{"n_experts": 128, "d_expert": 64, "d_shared_expert": 0, "router_score": "softmax", "balance_bias": true, "vocab_size": 8192, "tie_word_embeddings": true, "optimizer": "soap_variant", "train_tokens": 325600000, "max_steps": 4969, "dataset": "wikipedia_en"}
Below are experts of layer 2 (counted from 0) of a mixture-of-experts language model. Rows are named router (the router's row for the expert) and show model dimensions 0-255. Each number is 500 + 40 x the weight over its row's rms, rounded and kept within 0 to 999. Numbers have three digits each.
After each expert's rows: a language model's description of what the expert responds to; "mostly gets" lists some tokens that are sent to it at least half of the time. This comes from a sample of Wikipedia text that the model never trained on.

# expert 22
router:510444465534562488492534498519465434584551477584464531534433493547450415468462492508487579405437500470491564474536467474480549596572525492573525530465528525522461436411537477446496525436543479545537489482467494433476497544446461544493563494487510422573448555532547486510491435508520568540424468545496460532506477443560522570506460451521497453383512584516535454435467490536429498483421504520463488540521449519511560559511444525536515453485542429560467505496510566532519470524418505452526491552516498579467469532530486502487499517522503515532493476511504480461463516516499526468475488486526585480505508516502452515553579503575493453521503461501512553455538530524465512529450472457516468428509532481522517537480539514486481511450571490470498488514504493492523503471530465
Sentence-subject pronouns it, It, He, the adverb also after a subject, and the circa abbreviation c. before dates.
mostly gets: " it", " It", " also", " C", "ce", " University"

# expert 52
router:495539497518623578488576391468413493573500479482434501453473501496502531496533524522527538441516536437553458548490529531474525478509476469472551490569509545503494515497463403532497452541479511548605463489491558490529511496490501438488546490481563479520448470491525490553540470526465528463462512463449529510512545460490460544504548481495479558521484495432532451510408524576558478517442534539403537451504506439496480465519568403479560497538481560469495458426516513570491507511559483469459478521554519539486482531499505450442538517503526445453489554469431500496465480532465480451512544438528541521477501525490521517465550502437468477554482514546461505551507528509503504544542491523479446473495472439584464519471485587604508484378526512462494496515508478484475516442466496
Single consonant letters ending or splitting words and acronyms, such as OH-C, Alcatra-z, exception-s, plus term starting terminate or terminal.
mostly gets: "t", "d", "k", "c", "m", "C"

# expert 53
router:565479482531490492469498533499549510439491487482443540477528477457507495512454510477484448408407466450502493562524486431446422440507465508448474488552488515524504478468555527523505513564504480456475522554514463488475557381578414537510455457461506516497567474565530491458484527474494468506513428487568457481523513484539448486493509457572507491560503515579445506493509446539477525571490535549479568442496435441479502531575544487512523541527471445478441543569545479490476508409473509436530521538522456533521487429499506508486410517473569493535511543482544489501519534514502484475531475526467529510436473497516603467560419465524549501544476437522460468593462531541456532496462505519521490472549475531541506491437523377506486504532557464545453508505534458474493498475535578
Opening quote marks before titles, names or quoted phrases, such as "Never Gonna Give, 'World's 50 Most, and brackets.
mostly gets: " \"", " '", " [", "(", " *", " den"

# expert 37
router:475466521565516569534487494460558443401550491498475523471480434526413525440520471460486519453566521529526483533507456578495450541537522518516468551484557471478475457518500471501481528556497518514544506525470544471453548502507517484451555531480549548509458478446450533499447450455481474532424513459518540400468439457487418526496495499474434630510552499530474496538456437441490478460489524564524462553527422544513517487561527516483498544513536420498522532524558484495533567502452541483465501463460436473547526423510478521454448547468535523493515465526556536487466509436477544509456506495492526506517512503491454572464499541450546542523490492499509576497501461559538516439547517526468538523516457578517471537559470454524495490567526553402387472457454505535514515528565451
Possessive 's apostrophe after team or organization names (Arsenal's, ATP's) and possessive pronouns his, her, their, its, plus vowel endings of names.
mostly gets: " a", "i", "a", "'", " his", " an"

# expert 36
router:510424487413508526476520525540453465545474531463540538488462527495515527536448545514478423545579469539570538509413511498477463503468471500506508568498568512497557515463464519524490460448497563570489546516473485554535440422474474490536434469554507514518519535572411560522436508573480465505496544468446450473594568489470433507580461461531515504535515528515489564438553522553485494482470489469467459418530428488463504479538579455503557510503525525455524550593537507481452482570444510402530469524477512548510485538501497509487477441524540485470510450564559556516525545450504533527494533516489516491550480491410454455466480454508486503476492509423428536505551548541497499434536535554467496478446520458518476464484493603491533491510499467534484577486517529491460463487499537
Individual digits and digit groups inside numbers in tables, scores, dates, money and measurements, like 45-0, 3.1, 1,546.
mostly gets: "2", "1", "3", "0", "7", "6"

# expert 47
router:530470419456535484536553512535540422454484476552508442513528488473500467466544552542420529471504510537516507425519579467469475555411502500515457446484489524466510413571526535516521529473532513560554388493420485559465469457397496527468556488546445462499504543442514490440520485522498487508433472597436533503476490506518516470462506459508485471528415555480595457486478490453553501455505566532495516527489539446500455530429496463505426501485442461563518490557511517527478526523539470442481463471522503509504517547499502585560488523456452491517518488473463552592482434544567452538564528508458481482524481479548516569527500513413437494500494495556515573517409435510534474490484456453520506513513569529528536498502548519507441448486528496547504512532502494485442510495548491
Prepositions like in, during, between and past participles after was or is, such as born, located, opened, released, held.
mostly gets: " in", " In", "In", " place", " during", " between"

# expert 58
router:467519469506446531488460469383507499488504573513538480450540501435465428501525495500536527432406436485550487479485463514456491602496504535458514533467518525502443463581488443448485573466543460505526513511501422523466504456471566483531555425539548607491486502458495542541563495520516501588513564493431536509564486501454469446554514465507463459598575496509476473461532516476560541502488491468480541471510526529504526512519498496482526481538488446469436558459477509430495558497480608479495488486538498481560491524499514526568496495502548498554492459495503472508581483503495513581544553487483468527455527482514443527467414555466467508516538472582450497542496543397555421554468546481485544494487496481458500475531523534521501444492477402433495512471515489539518448517524495
The verb married in personal-life sections, plus syllables like an, ian, han inside words and names with accented letters.
mostly gets: "an", "\"", "ian", "ant", "han", "born"

# expert 50
router:491472519486576465441615499539538441550506504536514501556507462503442572456522493593520490439483529415482452534419494497525501494487483520546496437479509491438487441481479504475471460477466481512473495464465457502533544483532529507536518490533465475458477536494493470487482524436388558565525483556550526581514435472539471466559538555476489442513513476489548484458577549497487520431437489538489504514505467544499505464412461465493497531522482468505516468465530489594492456448565546604490537530528464459563472426483547534520513501573488466589501508464467496488490554492565546465415472499517531449519440482548443470489470542514524489436545481465467487516493500492564500483502522522448510559576440414507493502570561470470522493514464441419460476494489461489527537491480584
Final pieces of names and words such as e, y, er, ly, k, in player names and taxonomy, plus "home" as in home to.
mostly gets: "e", "y", "t", "r", "er", "ly"

# expert 42
router:437505538495450557466561512502513502564478543484515523492453469544470556415581503487496565469485498501509459464467581514490490508488506531423534416552499579560501505604445518507497579571519493550529466549490482525466508501535564450541455539571572517501459545491542506474444467519495523538524501477443404509517472510495438451515522561448450509517560460520526486452521483516483512469419475471446534498496624482479476516475505407489522527498488502436429540482486458407522529464542452555479501477484578464487486525470532461459508570516469544481531465498484420536495501537488488455523507463526508460519487516439539468541467472525551500432435533492516527552463538537548446536587439534507505455563452497515512448471477460483541490481437481514474485488468531573492558584472503
Word-final pieces of names and words like -ton, -ley, -son, -der, -ed, -d, plus ex in exact, exit, ex-fiancée.
mostly gets: "d", "ed", "ry", "ton", "ley", "ke"

# expert 39
router:488430429479531507539452536459463404531549530501507548443428526539531557441535479462546489514466459591545409504558474537452518531507535533514577462497497474486477541474488435428457490491535412532475546459464599487537449457504537561513511552509451526510574485511477459473444472531510528511635444400446521458505511531445545423505523466513509432546480521477552467557511501446513573542508463515504429461472530521505559580507495531587547537529442496495475509546533503480491521505476452473493524555471472544520501528521495507506501543466445484472501494459480440485490528497513475469473523532510513520474489523484474575544473570497532496459573538492524481502519568514533463528530488471496562450435468462500439477531487463540477515459519564451546505552572470457544517536507436
Pieces of place and personal names such as Cla- in Claire or Santa Clara, -nia in Tanzania, plus Paris, London and month names.
mostly gets: "ia", "la", " April", "ina", " La", "land"

# expert 12
router:469506453474481559483527520512508425512497523494561508582469458491480538476509508519525451456480518462508406514486518449553557515486535481508440479479503539452519488431484430593508454541582460510589533539381469423531536483442556442491489491455437404518524469464503509564440520477524514522472544450441532481584508424491409473509525504455486422568532436538444474428505512452458487502516527465450500511499497516511440570478506476471509542500508500608493477554529509496500491508535465549506509502483498480548422478527539538519486427517483501535430485405469513455552430553529513533514560472536473506498470456496566522505502522510437429532463506500515460507471511485557562540493510508526523516490430480485547478571480489440548510514476534505563545552528479497426502444453513
Word-internal pieces and suffixes such as viol-ent, radi-ator, Confeder-ate, -ing, -ation, -ment, plus percent signs and the particle out.
mostly gets: "m", "z", "%", " her", "ng", "ion"

# expert 38
router:492534482505450560521533430463449521513478472537506475530575462553512456541564460570462560483468539428516490590497522478512539544459520571541506464406504511440499505520515485535435510442479502441490514487498456547494458506472462444499516545530509470408425541515513517426491513492447433557497467487518460477444521436448565487569480523508487446440462470472484487544514572509615474412486566471428481519520524472454508459477473516512570492498478494514557461528479464536513568430569451436469505504548539450482540605525507440479462510481525438492518501506493459542572476498508498502548456550497461543542477508506537528528536525505454517430552479510467509565495537507521488493559566567455456454493571531463569500523513440440504498500454474511537530509542467435446482554510486
Sports-results vocabulary such as Cup, League, season, game, won, plus " in", " during", " after", " along", and en dashes.
mostly gets: "–", " in", " after", " League", " during", " game"

# expert 30
router:505485450456490561487519561489506526534408480541539415474557442474530502506549535406474500438524451552570503422484403501471476504459486547561517442486510570548508441564490501503519535583572499469486398444468549566555474540511480500540454500513525540452488489447500475456458471458542449473446456415506466450501474526515519492501549486516547491568504478448603484528497468449532438560505488507473501516532522475495502454425507490489475489568462494420532533457469510542487548521494581479511542457447509545519510528438487527464439492492519472444584475530470460480583503501524435457554556517496519548458486482509524499570580553504511561522495516530463537484559520486572507485449495512501496483528472554474511465447495494493469515505502550451563534580532514544495475483575532
Common verbs and their complements such as tell, get, make, be, became, and prepositions from, with, since, before, until in narrative prose.
mostly gets: " with", " be", " from", " after", " been", " became"

# expert 14
router:447605545420425573499439545508507526463457467472500534538530535442450478453516455590533433493443486556548523422464489530478531432489493530508442526496555475512537515508490498512461578460490510523489538452467440501494523559514500511501482502387482465485590532459549524573544503477493531483477432578534497501537538512542565502504464468453422534539470502452517467550434499497482548564523530580440506491538521501548537426500563576516458447531476452498476480530469500428527504534488439460533475488503497491478564538505513448443544504465482584462477520545603500515539525507503493495480553502525470503507487485409486473472548519486561470562459508502484414496540502487492493480453502496508473481539482478480559442493514501556485574475555481574516486587514505491566453474502441
" to" after belongs, added, due, plus modals can/would and the pieces "man" (manual) and "code" (ZIP code) in infobox fields.
mostly gets: " to", "ti", " I", " would", "to", "I"

# expert 19
router:546589548498521556479592440478514570433511516461545540503479546464490455537522457444577474480562501411513561435477495484557457483441470525561450519584515492494562538541505479557505452525470553459519545613450448490476487539446445480550534503478406453512481543564541548490513500496452477479567503538550466476493504508523488572403473555473474543489425478487472456532459499476472457494521559478437496517512494485448517479521491528495543451536391523539541520543445524540499506574506498542550532453480495505547439498528457487472553527497556496551508542553517509471480510532491474492538542521507519403482510514446483441453558472431426495444493545461508524518509438563472525496457516536439486490543503479505548542474506486429526497567520471470522478504450499517453526433479483
Single capital-letter pieces starting words in sports tables and headings, like B|old, B|atting, G|B, U.S., plus the number " 0" in stat rows.
mostly gets: " 0", "S", "P", "N", "M", "C"

# expert 40
router:492485513498457513590503461529437498516462460610544443594515469479448591466520505541529498533498512424429513487457500466581487453534480519529449526577512465493450482497480563537508504566453514516431551476545509419465525505532530510443493453504489525481529510519452510532482527501486535533470573587402502492429492507531486453511549489494495438546510479582547489484497501505533503425482424540481492506478494488515461516472497556515542466528519428524486428492500547507470588417560506516618469451525519605464435515483542561513460519483503467547498505467473511431506387533505423528442474514536534484509538462532455497543521531467499500437564474463489506424554550558522494491468481498495487519561494525515525530523532520504447477415500535501488463524524486503536487424512499
The word War after Civil or World, plus short final pieces of foreign or place names, such as Lar-ne, Kam-em.
mostly gets: "e", "an", "f", "en", "se", "um"

# expert 59
router:459484482510468508543440517481523491510519491482482540459542484512482454418480442589503484544504531437539477491483496581475506482495484501448513525505484457504532429508517452470509479577560523463552457552531495519565506461571460526439440526480557522523546545542414615500555516508487545464458582445614478542480448505472474445549437551549583481441547481534484544496521563477464506563461456480580551562489495438485459482498538448476469587474504494539535487493468483438519473535420467435468473451532466457542484474548502521485561500517529496495462459514527459493549478506441433508496526545520505544443514554542587464509507518489527492530580522482456550520491509528527585429477514500490503495495470528511572438483560440449476533506443522501547439528520458483438531493506469
Opening parentheses before years or numbers, inner-word hyphens like inner-city and in-ring, braces, and starts like fe in fencer, feast.
mostly gets: " (", " \"", "{", "(", "-", " car"

# expert 46
router:497551490485471479495518489576538448560482588544530469492444412535399503513539502522433530507478571586506443531491479506490529460495436545540525474510479566505483492512489438480511396572547547462550436474531517501558538448500495485476514502532492474491508480489510493490455621514454488507531464473552539467563493492452427498494479496473503457456478556471572488542559427467559429477446436460427455531565526574490532542399459448488487432459502516486467553470498503522507510511555486513484503520514531554528509568518505538541507455444513505461570488539397496484548492555479523449486442478464410501506491531545517587530552567461496550525514520528489533463492496446523515484536468441527498524467512538438479500445445442474497427500477529498468448494528478486476495505475558
Nouns about government, politics and time, plus -ing or -ation endings, such as government, election, President, business, years.
mostly gets: " government", " then", "ation", "ting", "ating", " election"

# expert 41
router:542556452443435528420527523500526483463506527541531501534509532514502545561503491496503512481486534493421466437581540470523505478537479494535474572542442526519467494409510421411438551502529550421493463557480499553507535585496486510510431455553517474522473523510559514459559486543535446436478436559501522466500520532547527525492535482471509476561505512522533458470484497466517524449466493465484549550523519475503438466457539507584621512523507507527587495484458483541556503524547507575573530537440469482478462477418476537527481508464494470484516489435484451531429440495515467574529461499504521470501519473437453527547455429445514538502508483515509499488460473519549476555401461483606479489509438485510464495543468431492477462493484459575562482475507495501561541450574468
First pieces of common words beginning with st, co, f, ss, ve, such as st in staircase, stood, staggered, co in cohabitation.
mostly gets: "ss", "st", "ve", "pe", " co", "v"

# expert 44
router:459480447477512511521454436548548490459542470505555550448477522523564484550428538448502436483485485531475467465483550541469410550487570568574495493542486482537470434440516470537438477507488519578597483548555569536469550451510511515455524539482410490466490485516531515451579507571453534519473520445484514502416527452466544508448412528575535537447541506597500537478548548477441557588462589491482545468502472511444511463502460560454528554483471509511472536480550489578527491458507498554483480507452467454490470512512525510523547499503503514436548532483546569526499506523517425429440541501503555499456477474471483533457556453474498514507465463442513433463459522427462475481511478482562549490510450543513497493516529505484521505502475458409533531458468507541486530496466520
Line breaks ending table rows, headers and infobox lines, plus opening parentheses and braces before translations or notes.
mostly gets: "\n", " (", "{", "\n ", "′", " Sl"

# expert 5
router:576541535576542532485534515476497533516526391537492537514366446535523479510509452458548534478500553492548540482569496436473558407536433504501477576474522558562567496479529448447512485470466501420514504483516554560484497573498468545482511458538530462544516440468500423527456452501564438488558461524453519470550501529449484487577503504419516512447506492488440480508476485451560430441619537509516483469505530502426494484480539549483484494493519439446535480511478501436453501547514496485542488483507477538533479486552507465504448562448508508527459539505462536510551506426490484501527414529486559535488537532540468517424547498576424470504462507483525474502509531453532522516480480579558519518485530515545508485501414515491462536528570498516451476445490528462430513485510508
Opening piece of a split word, often wh, g, ga, sa, plus pronouns it, they, such as wh in whistle, whale, why.
mostly gets: "g", " they", "ga", "and", "sa", " Ga"

# expert 56
router:499450547425448515530435489479448523439537525427462467495522490471496465462532583523531478522514479543508570496524478469514463518462481530521529517440472548530518482438551532445435601402576553470456511501551494501510519531538499527473529473488505559509512455470489496453564486512471472498433541520514576496504540609499528440581489479577541503497481530492493480463491479493545520490490522544438492469502517435532539461524522524479513503468559511547496512531440550454517492487519389521542491394565519445549534582488506485489520477502439487533451487488524446566559431412493503526476506560543577547527460485513490559402567465483537509511459517562480554481535442491506498512471500511554484430448554465461569499500472421468441466452517472559456493498483534536450485474502492
" to" after verbs like due, returned, able, plus en dashes, $, "bass" and "direct" in band or film contexts.
mostly gets: "–", " to", " for", " would", " over", "to"

# expert 61
router:409458491567467502472471537475468481474526488470542517544505505503440499601504574513480422422559489531522577501469527496505486423505455484421480475490591439501525546523498514516476417547609511427542516458526410536426480504517524542455492539561539506528479556461470446526460539444469505452456558473494519505500523492554418416466557478547514509418485493548464468582589527450529535503500507488524534465537516472555471514504421516523485387520458467476500449526475506487499513464451428533529516486496511508454457489537539490523495454505458487468561490461534502474589506536516486510520487483499507495559504462487510486526544487497519456530541452578480504508512516531526471480554544470484514570460506507505549501511531512406556491491436474535522515468444435483400463430495490
Periods ending sentences, often before a paragraph break or new sentence, plus closing quotes, question marks, and periods inside abbreviations like U.S.
mostly gets: ".", "\"", " .", "—", "!", "?"

# expert 54
router:558537554482471523526538555463529478466538455472384541545575513454493515499540581559465548415601481528583490482494432475527478491506406525434452571527496468527527561478519457457520402484505575501584434478527477476498514537485613479416466483547544520474534523465463555553506563451496504489495389467439472479536468510564449504484518514471491501418450566483438460437481537516544494509479590475459460488508527488546552459529502496519554494488574494523470489498483450511426480473414498528492421471515435537554480510540512495547480510542499485416487467435478484479440551472517496493558482531550486464464500498469495455540514508509579513481522517557499490540491553518470516489461464533502512477545494470553446521528477502497525503481535476537517473479482481514546491532514508
Short letter pieces starting or continuing words, often foreign or rare, like t-itular, le-ap, le-ak, Ge-mälde, Liber-ta-d.
mostly gets: " a", "y", "t", "ing", "a", "n"

# expert 27
router:499528477524470563468474469477504456463542519463552463526529471597523512533538547583524540530504523518541460499519422456477470526474510512463501516534525506537477483526489474551495441481475480523459570499486483492543482516512514483527480541571471490554548517533448553458589541449457585488455515455472521538512525435474475527504460483536546452458523523555464440426529540484473574532522441466446540456482436505493429524501485444524488495543541562498537466478480576492402451405494546525438507485516502488487508576540471518445584521486533519512541387515480479492503522517540503408520557477451504583491421512585429424439556527426525560483556553473500462514487507481512509508536475489532431397502469484504447484495483443510512554480538499469499499477461482549557464552516455
Opening parentheses and single capital letters starting names, such as J in Johan, E, L, plus pieces like bro- in brother and non-Latin text.
mostly gets: " (", "E", "z", "{", "(", " E"

# expert 20
router:458526505516489463474472457461488563537466548479481449509552507450407530403505506489590438479511507502506504502461496541441613471509519548526614593533444446484535470501493425534497433511448580469494479525487563468519517544495482456440516479534526548537501516516518428502571459494523477484539532475522476447446491430433447562493551627422523466564515493490487492485450505503488522521518490509471482523470503584528499421505587463529499464439444502543549510454399556497529529489459488567452546476431512566525474482512449445493549558468543438533484484483492479499473470498537538576541510481497491518536524522520498442452474461536451490449509487550455516507441559520508464506544486510529496447526470449503469516539467532522488500431548459562514449495483487524494543533487483
Short word-internal pieces in names and rare words, such as "sal" (salary, salute), "um", "z", "č", "set" in cassette.
mostly gets: "z", "um", "v", "di", "uc", "mb"

# expert 62
router:517538491419447487470515487551520528583445565522544524525499487541538469524528479444540542597427524538544519552477509461465554564467496497526511583472511472545417470473587476516540444541473513432435456490576477525521560518537482448508447464530530480519635448532526475473510430448481466492423497511538482470545473465541481567547508454539489453423560527503484516482476547446558513526507506476437497536482559487509484474477450433496539551540472513585485436476473514476508447531522498465484517480513469518548510484450541484497550432530489498417487491557512508467551541516494378474552487504539460454534502490449518535549543554522499509459442481498429580504516486533497466493503536526463518525423465450501549466475498486511478532535508559563532477504596496499473468507517545
Nouns and noun endings after the, a, his, such as -ation, -ity, land, development, evidence, years, between, after.
mostly gets: "ation", " after", " between", "ity", " before", " years"

# expert 25
router:560503472526465624553537469522485447459524572472552504451532503525461506431575519485492512460517510443504483498494565535512554543514517474521470524503538478548504550521464466478466462483437484395539522535556576487525463525574455500497454485527434470518511440543453492491491550453469506495522545448423456486534545515597490567454520444505475471533491502506443528449478568411513501506526461446535509524473434492494514527585486562501505443569497422524496534541427465480536562468521514487521521477510491515444459470547461450531552508498472470521508466538485548495476624435596538459476504502476563477510431477484497462496552490524467571459531490514499481592519495508483469570562440513507497437490577493545514459523502557488459526507540445488456548470484471472439520498512446
First capital letter or short piece of a name or heading word: Hit|ler, Mos|es, James L., B|ibliography, D|EU, M|X.
mostly gets: "A", "M", "R", "E", "D", "G"

# expert 0
router:472439494476494506494462554411511526523516527452509508524569458483487567507500472509499577516503436498499517430561442473546475543567499381495503424457454522495547460510507526490489505559604503552495491513545447530533545562531526546498531455477496503486494510518559447503493501448485500462467546525488440506502535473481565517430509563497546540543499497488417483552485427494597472555448554543535533414560504511536560494548388434464512443505509573511509530515467493576512518513503489459474438451514531478526537466483538427430480464479487555588539486437545481508545423481480459484490494501471530485560490530491536490498504514517535511520422485398496513502449501436520495433387532465544449493503517547477478510466477442467497498493485561535552467559532509521551498499509490
Prepositions by, for, to, with, against, without and the negator not, especially after participles like written by, directed by, did not.
mostly gets: " by", " for", " to", " with", " not", " Di"

# expert 18
router:497420436546504551537461496515479469486567460411501542478555464442525517425417402542508490493467494482456524519494512599542564504506501516570423536515450457491529565497532496470486519451477554515450463540534496520539493499498520559521490529532537477495483589534504549531482548590469477501442551483569494534540482442499435582528371467502482461530491521429421521511585554474479524492493424482502519472498487476395508489539534488506533460480504578427541496493526474438521476532473503459466440458526518459554496444530573517501492554493506482551468555545473490504550555521508505498497521461531534518534483567420526532544462472550506522525476535495471471519585476517517563412497499444502522496480468469536431513557512467466551496504471445532506465465473467516557496502546493
Line-initial hyphens in bulleted lists and pipe cells in tables, plus the words world, nation, state, as in world premiere.
mostly gets: "|", "-", "0", " state", " world", " World"

# expert 63
router:502502514538447521485470469480540485475488501486522492481480496469539467488411513538502488483505482444550472426460536496553360514498500529523469485505555449524518553542504543526470471483483562516575535523550540553448530498512428551544439542388386501543477548578472539485535547466480545461485505414518471542455486520558470494491484538527508516520463451488456539439494520467435507521477480507399573483470403473537484517520572511497435495517524549541546510535435526507496492521475600490498473459532470487442472482503467436513522538510514512492518505521483504539556523538508447478510557487460483487489497481467479442449543514410464553505500482416478494579397527482546529447550502494512518518547416504549528500535554460461491549555428444420491484435499497495479489518550449
Opening parentheses and quotation marks in tables and lists, such as (2018–present), (track 8), "Fantastic, plus capitals starting acronyms like M in MLB.
mostly gets: " (", " \"", "S", "/", "P", "A"

# expert 13
router:463481491466455504541540560519509488539460534460468484489535563463535531573469477561518483562481467549474540457480488543518479513484478459433478527517545470456539467532501440571529480455562511424513483515477532538489493494596511542480474534506411532491562496541489428503540478482584520525485578502452469489468491445564484449511596538596528529470493459545510528527481558507462469529565418556516469451554515418449536457529451562507412511544471477458470546516520474503432452433456482581490485543469472490537549515548476447567483494487458468522542398498499491510477460544554522516472465537494538499502488508520511492427482502510556468588459533530517516504505475423504477458474466524465477415495478569508566552451492450525500484432504538449458487563474505494520533594519478
Semicolons, middots, dashes and arrows in lists and asteroid tables (MPC · JPL), plus "which", "where", "before", and the piece "adj".
mostly gets: ";", " which", " —", " –", " where", " ·"

# expert 29
router:444522492563530563508434535482502538524557462466508487550493559433490476517511555510534477530572493536454514427467586440473535425515443452533480510523475509539497518514588534532499547469474494496498557449496468488497511588522489552404478569460525441495526449500535506602543441463508574489526501445538444466477536496505467467456487527483456464483497474547506465542446548468480544518514435554451474466541456539535465593495488498521490543565590510488545501506508548478524483476435570433477444516466524435485528514380528556480485541515440536512510505411500478515557527514541503485499428485518443528423504491473456580476463504453514541497542524561485427545509546502499496549510529495534507452511432466493489537537521502508455575427444439530476465471527532507540468511514469
Mid-word syllables ending in i or a vowel, such as ini in clinical and administered, ti, ni, chi, often in Latin or foreign names.
mostly gets: "i", "ti", "ta", "ne", "se", "na"

# expert 26
router:440515487501525516465540518493533459470467409488516548537475557582505508487487482538456500538507470475449492430583507490493584522483522505542535417532485544435450474474465563579473529450437499513489474546496486523463494487510509496437477407522489503501433497511500503512490472555510469441556566480558447555488453493490569482472479569524459429535492500467516468468581543529560516494443488490471573427542523485481502476505498497474414465528474507480528453499526499466543514510540413564507466450526516498467461563494498579508493491477522475533501546516557423571385526494522448515431555517474509464547539448505524464552458478396537542554445514464462455543468508571499597485490478530503458590515469468505464435518503519490445505496455537495543470495501482524477474598534549
Word-final pieces ed, d, er, r, especially "-up" in runners-up and pupil, and list-leading hyphens after line breaks.
mostly gets: "r", "er", "ed", "d", "nt", "ted"

# expert 35
router:534510464458480516588501482403494457477512474462416565512542534491517506482512539535535466536548567476566450461559522551491443465464439459543413472491431514559513474560484536545451510466483564530485529563513484569547520528468478497459529535523506418498527466550424600464507507499492541527460445504439468515473529439438433533470490461497468557523489475530439448503562548515489526512484403488482530521492421480532505516589506536506521475527550532516509516500564468503450451510505503508546641532499478431460484470464504505499519554524560536438473564562461510459494509515481504494463482486529531507455485399493454443455490515419543491511470466472512461543526489490549497544487477510495426518460481576502510494494487423546559515466583504512521507536481540466547527511476435
Opening parentheses, hyphens, capital H, K, T, raw non-Latin byte pieces, and prefixes like subs in subsidiary, inter in intervention.
mostly gets: "H", " (", " an", " K", " this", " "

# expert 33
router:514444525514536512543517516451460445564520502518481518468421461522553477503494567531481549576564483463503416427451494484440510484475528474488449484518463495497542438462439448496519493466535599465526460485535502547491501467474513490458496526609530477524495518540514522489479521528482462489523493497555535510475537434455582554574446417461433480476444500438474506533505524563535498446504542482568545428485481491496460558549455520542566483552497461516451432439490537501536517479508474451411461522505549557532449552507509512527489578445582494481506449518506444494501442459571421554481491511485565511499502493433561540525512501562441520503494439548470481528530501478468459508554489597517490520458604538461462430479441469479516470501480475569504504500499458493425473528520512
Nouns naming works or bodies after "the", such as film, series, album, League, Act, plus years like 2012, 2018 and small numbers.
mostly gets: " 2", " League", " 1", " film", " 2021", " 2013"

# expert 23
router:460477466550484488541513451587509507546540482516500538418476536490554535498524439488500473429552464460484565508473523482492461488523521522501516501524565508548505532474491541492497511492502559555469519488484474545496501528509501424527453502450504416491572405525518610563499506442493500539477500505477452476498490549402515472550473525465524472582488483515595572498448445563514541514456489550538485496491455495521593551549504483450543503512524514498523479482525478460550483442461485441444420470511526591552540536552497482490483497477504417429420463441519464409524533473537529456439452469505467504537507419471503486508533441499552496433513477547450545446540464543491451474542528436481532502428589473513542525459570497488507485515473455570435521495511549448536537534520515
Single digits in tables, scores and numbers, such as 2, 3, 7, plus the word no and short pieces like do, o.
mostly gets: "2", "3", " 2", " 3", "7", " 6"

# expert 6
router:494533512551516509460438532465433494539506455469555488491515509438488472460475527445522489540557564484514464453458452505489460548502496515544484523438514471481418471543476466545410589545502605530534457553510479504540578467490537463525465461449509502504504512551482458506480586455473429503477530542548459425538474580501514478520496538500483522532603574453466454485434479495462481558583466472487418561494432511519532476454452487463506509472477515441446538505549458571568490520551493570445525551557525454535457479501500478537478403469531484510528440483496546458450473577494551481567428515545475467461473467519535522532599468537548487472522514442562525523541460494455480480535532499543537528496530458539513468501439472481461507490510532534549456489509552473450451490459504
Comparative and quantity words like more, other, some, several, most, plus adjective pieces or stems before suffixes like fresh-ness, effective-ly, Philosoph-ical.
mostly gets: "al", " other", " more", "ive", " some", "ble"

# expert 31
router:520504533570483468427485514493451506499505522513523498548483476498501519450448481533549538537524509457509569565513477540510490476538510509614517512491566506544465530509488537470488534508521506460478487555535524500539482569492512480471439447372514555555510439507421489453480536508437536520494518504535489429413500500522533537440558591505466503617571593483493493481525533564509574591482508532507488505484503504429570514535491475463483523498503509534480529462469490493542519498484593499470406517502462424547523473522546471477528479523504521524541466519486578468475443465582547488447542491569505523491544485528515504472535473443467536436485440429497523504519478509413480395449460575540489487511505484520480480576500430426465508494504468442452452443489460473511515521518445
"the", "his", "its", "their", "our" and modifiers right before a noun, such as new, former, National, Norwegian, global.
mostly gets: " the", " The", " his", " their", "The", " its"

# expert 51
router:515449578425515532471492507497478481530498455500502540505512503456527526549455497470439441499559483542555493537466540567510566562544477478435525486497446465519535432489523523479494536462401495525470561421556555525471503477457488504579514566483485558504531435580559603462550531536481515471543437559488595508512515568471550502565494515478510437568497411510468481467499511588547535413537499520538458531528485532443438534435548542493464485572467535482444501491540518503487430532494528544516482465511486536432487461510522432448453482496508527501494476490467480544528487544515489529493480479440552571452527494423487468473512528451444555525465511497502495466524488534422486518419507483430479430433476513455507494545589459550492508508508539519491525471493473523503507470586485
Word-initial pieces like al-, str- (airstrikes, airstrip), ne-, Ind-, plus North, South and month names in dates and tables.
mostly gets: "L", "th", "A", " September", " December", " Al"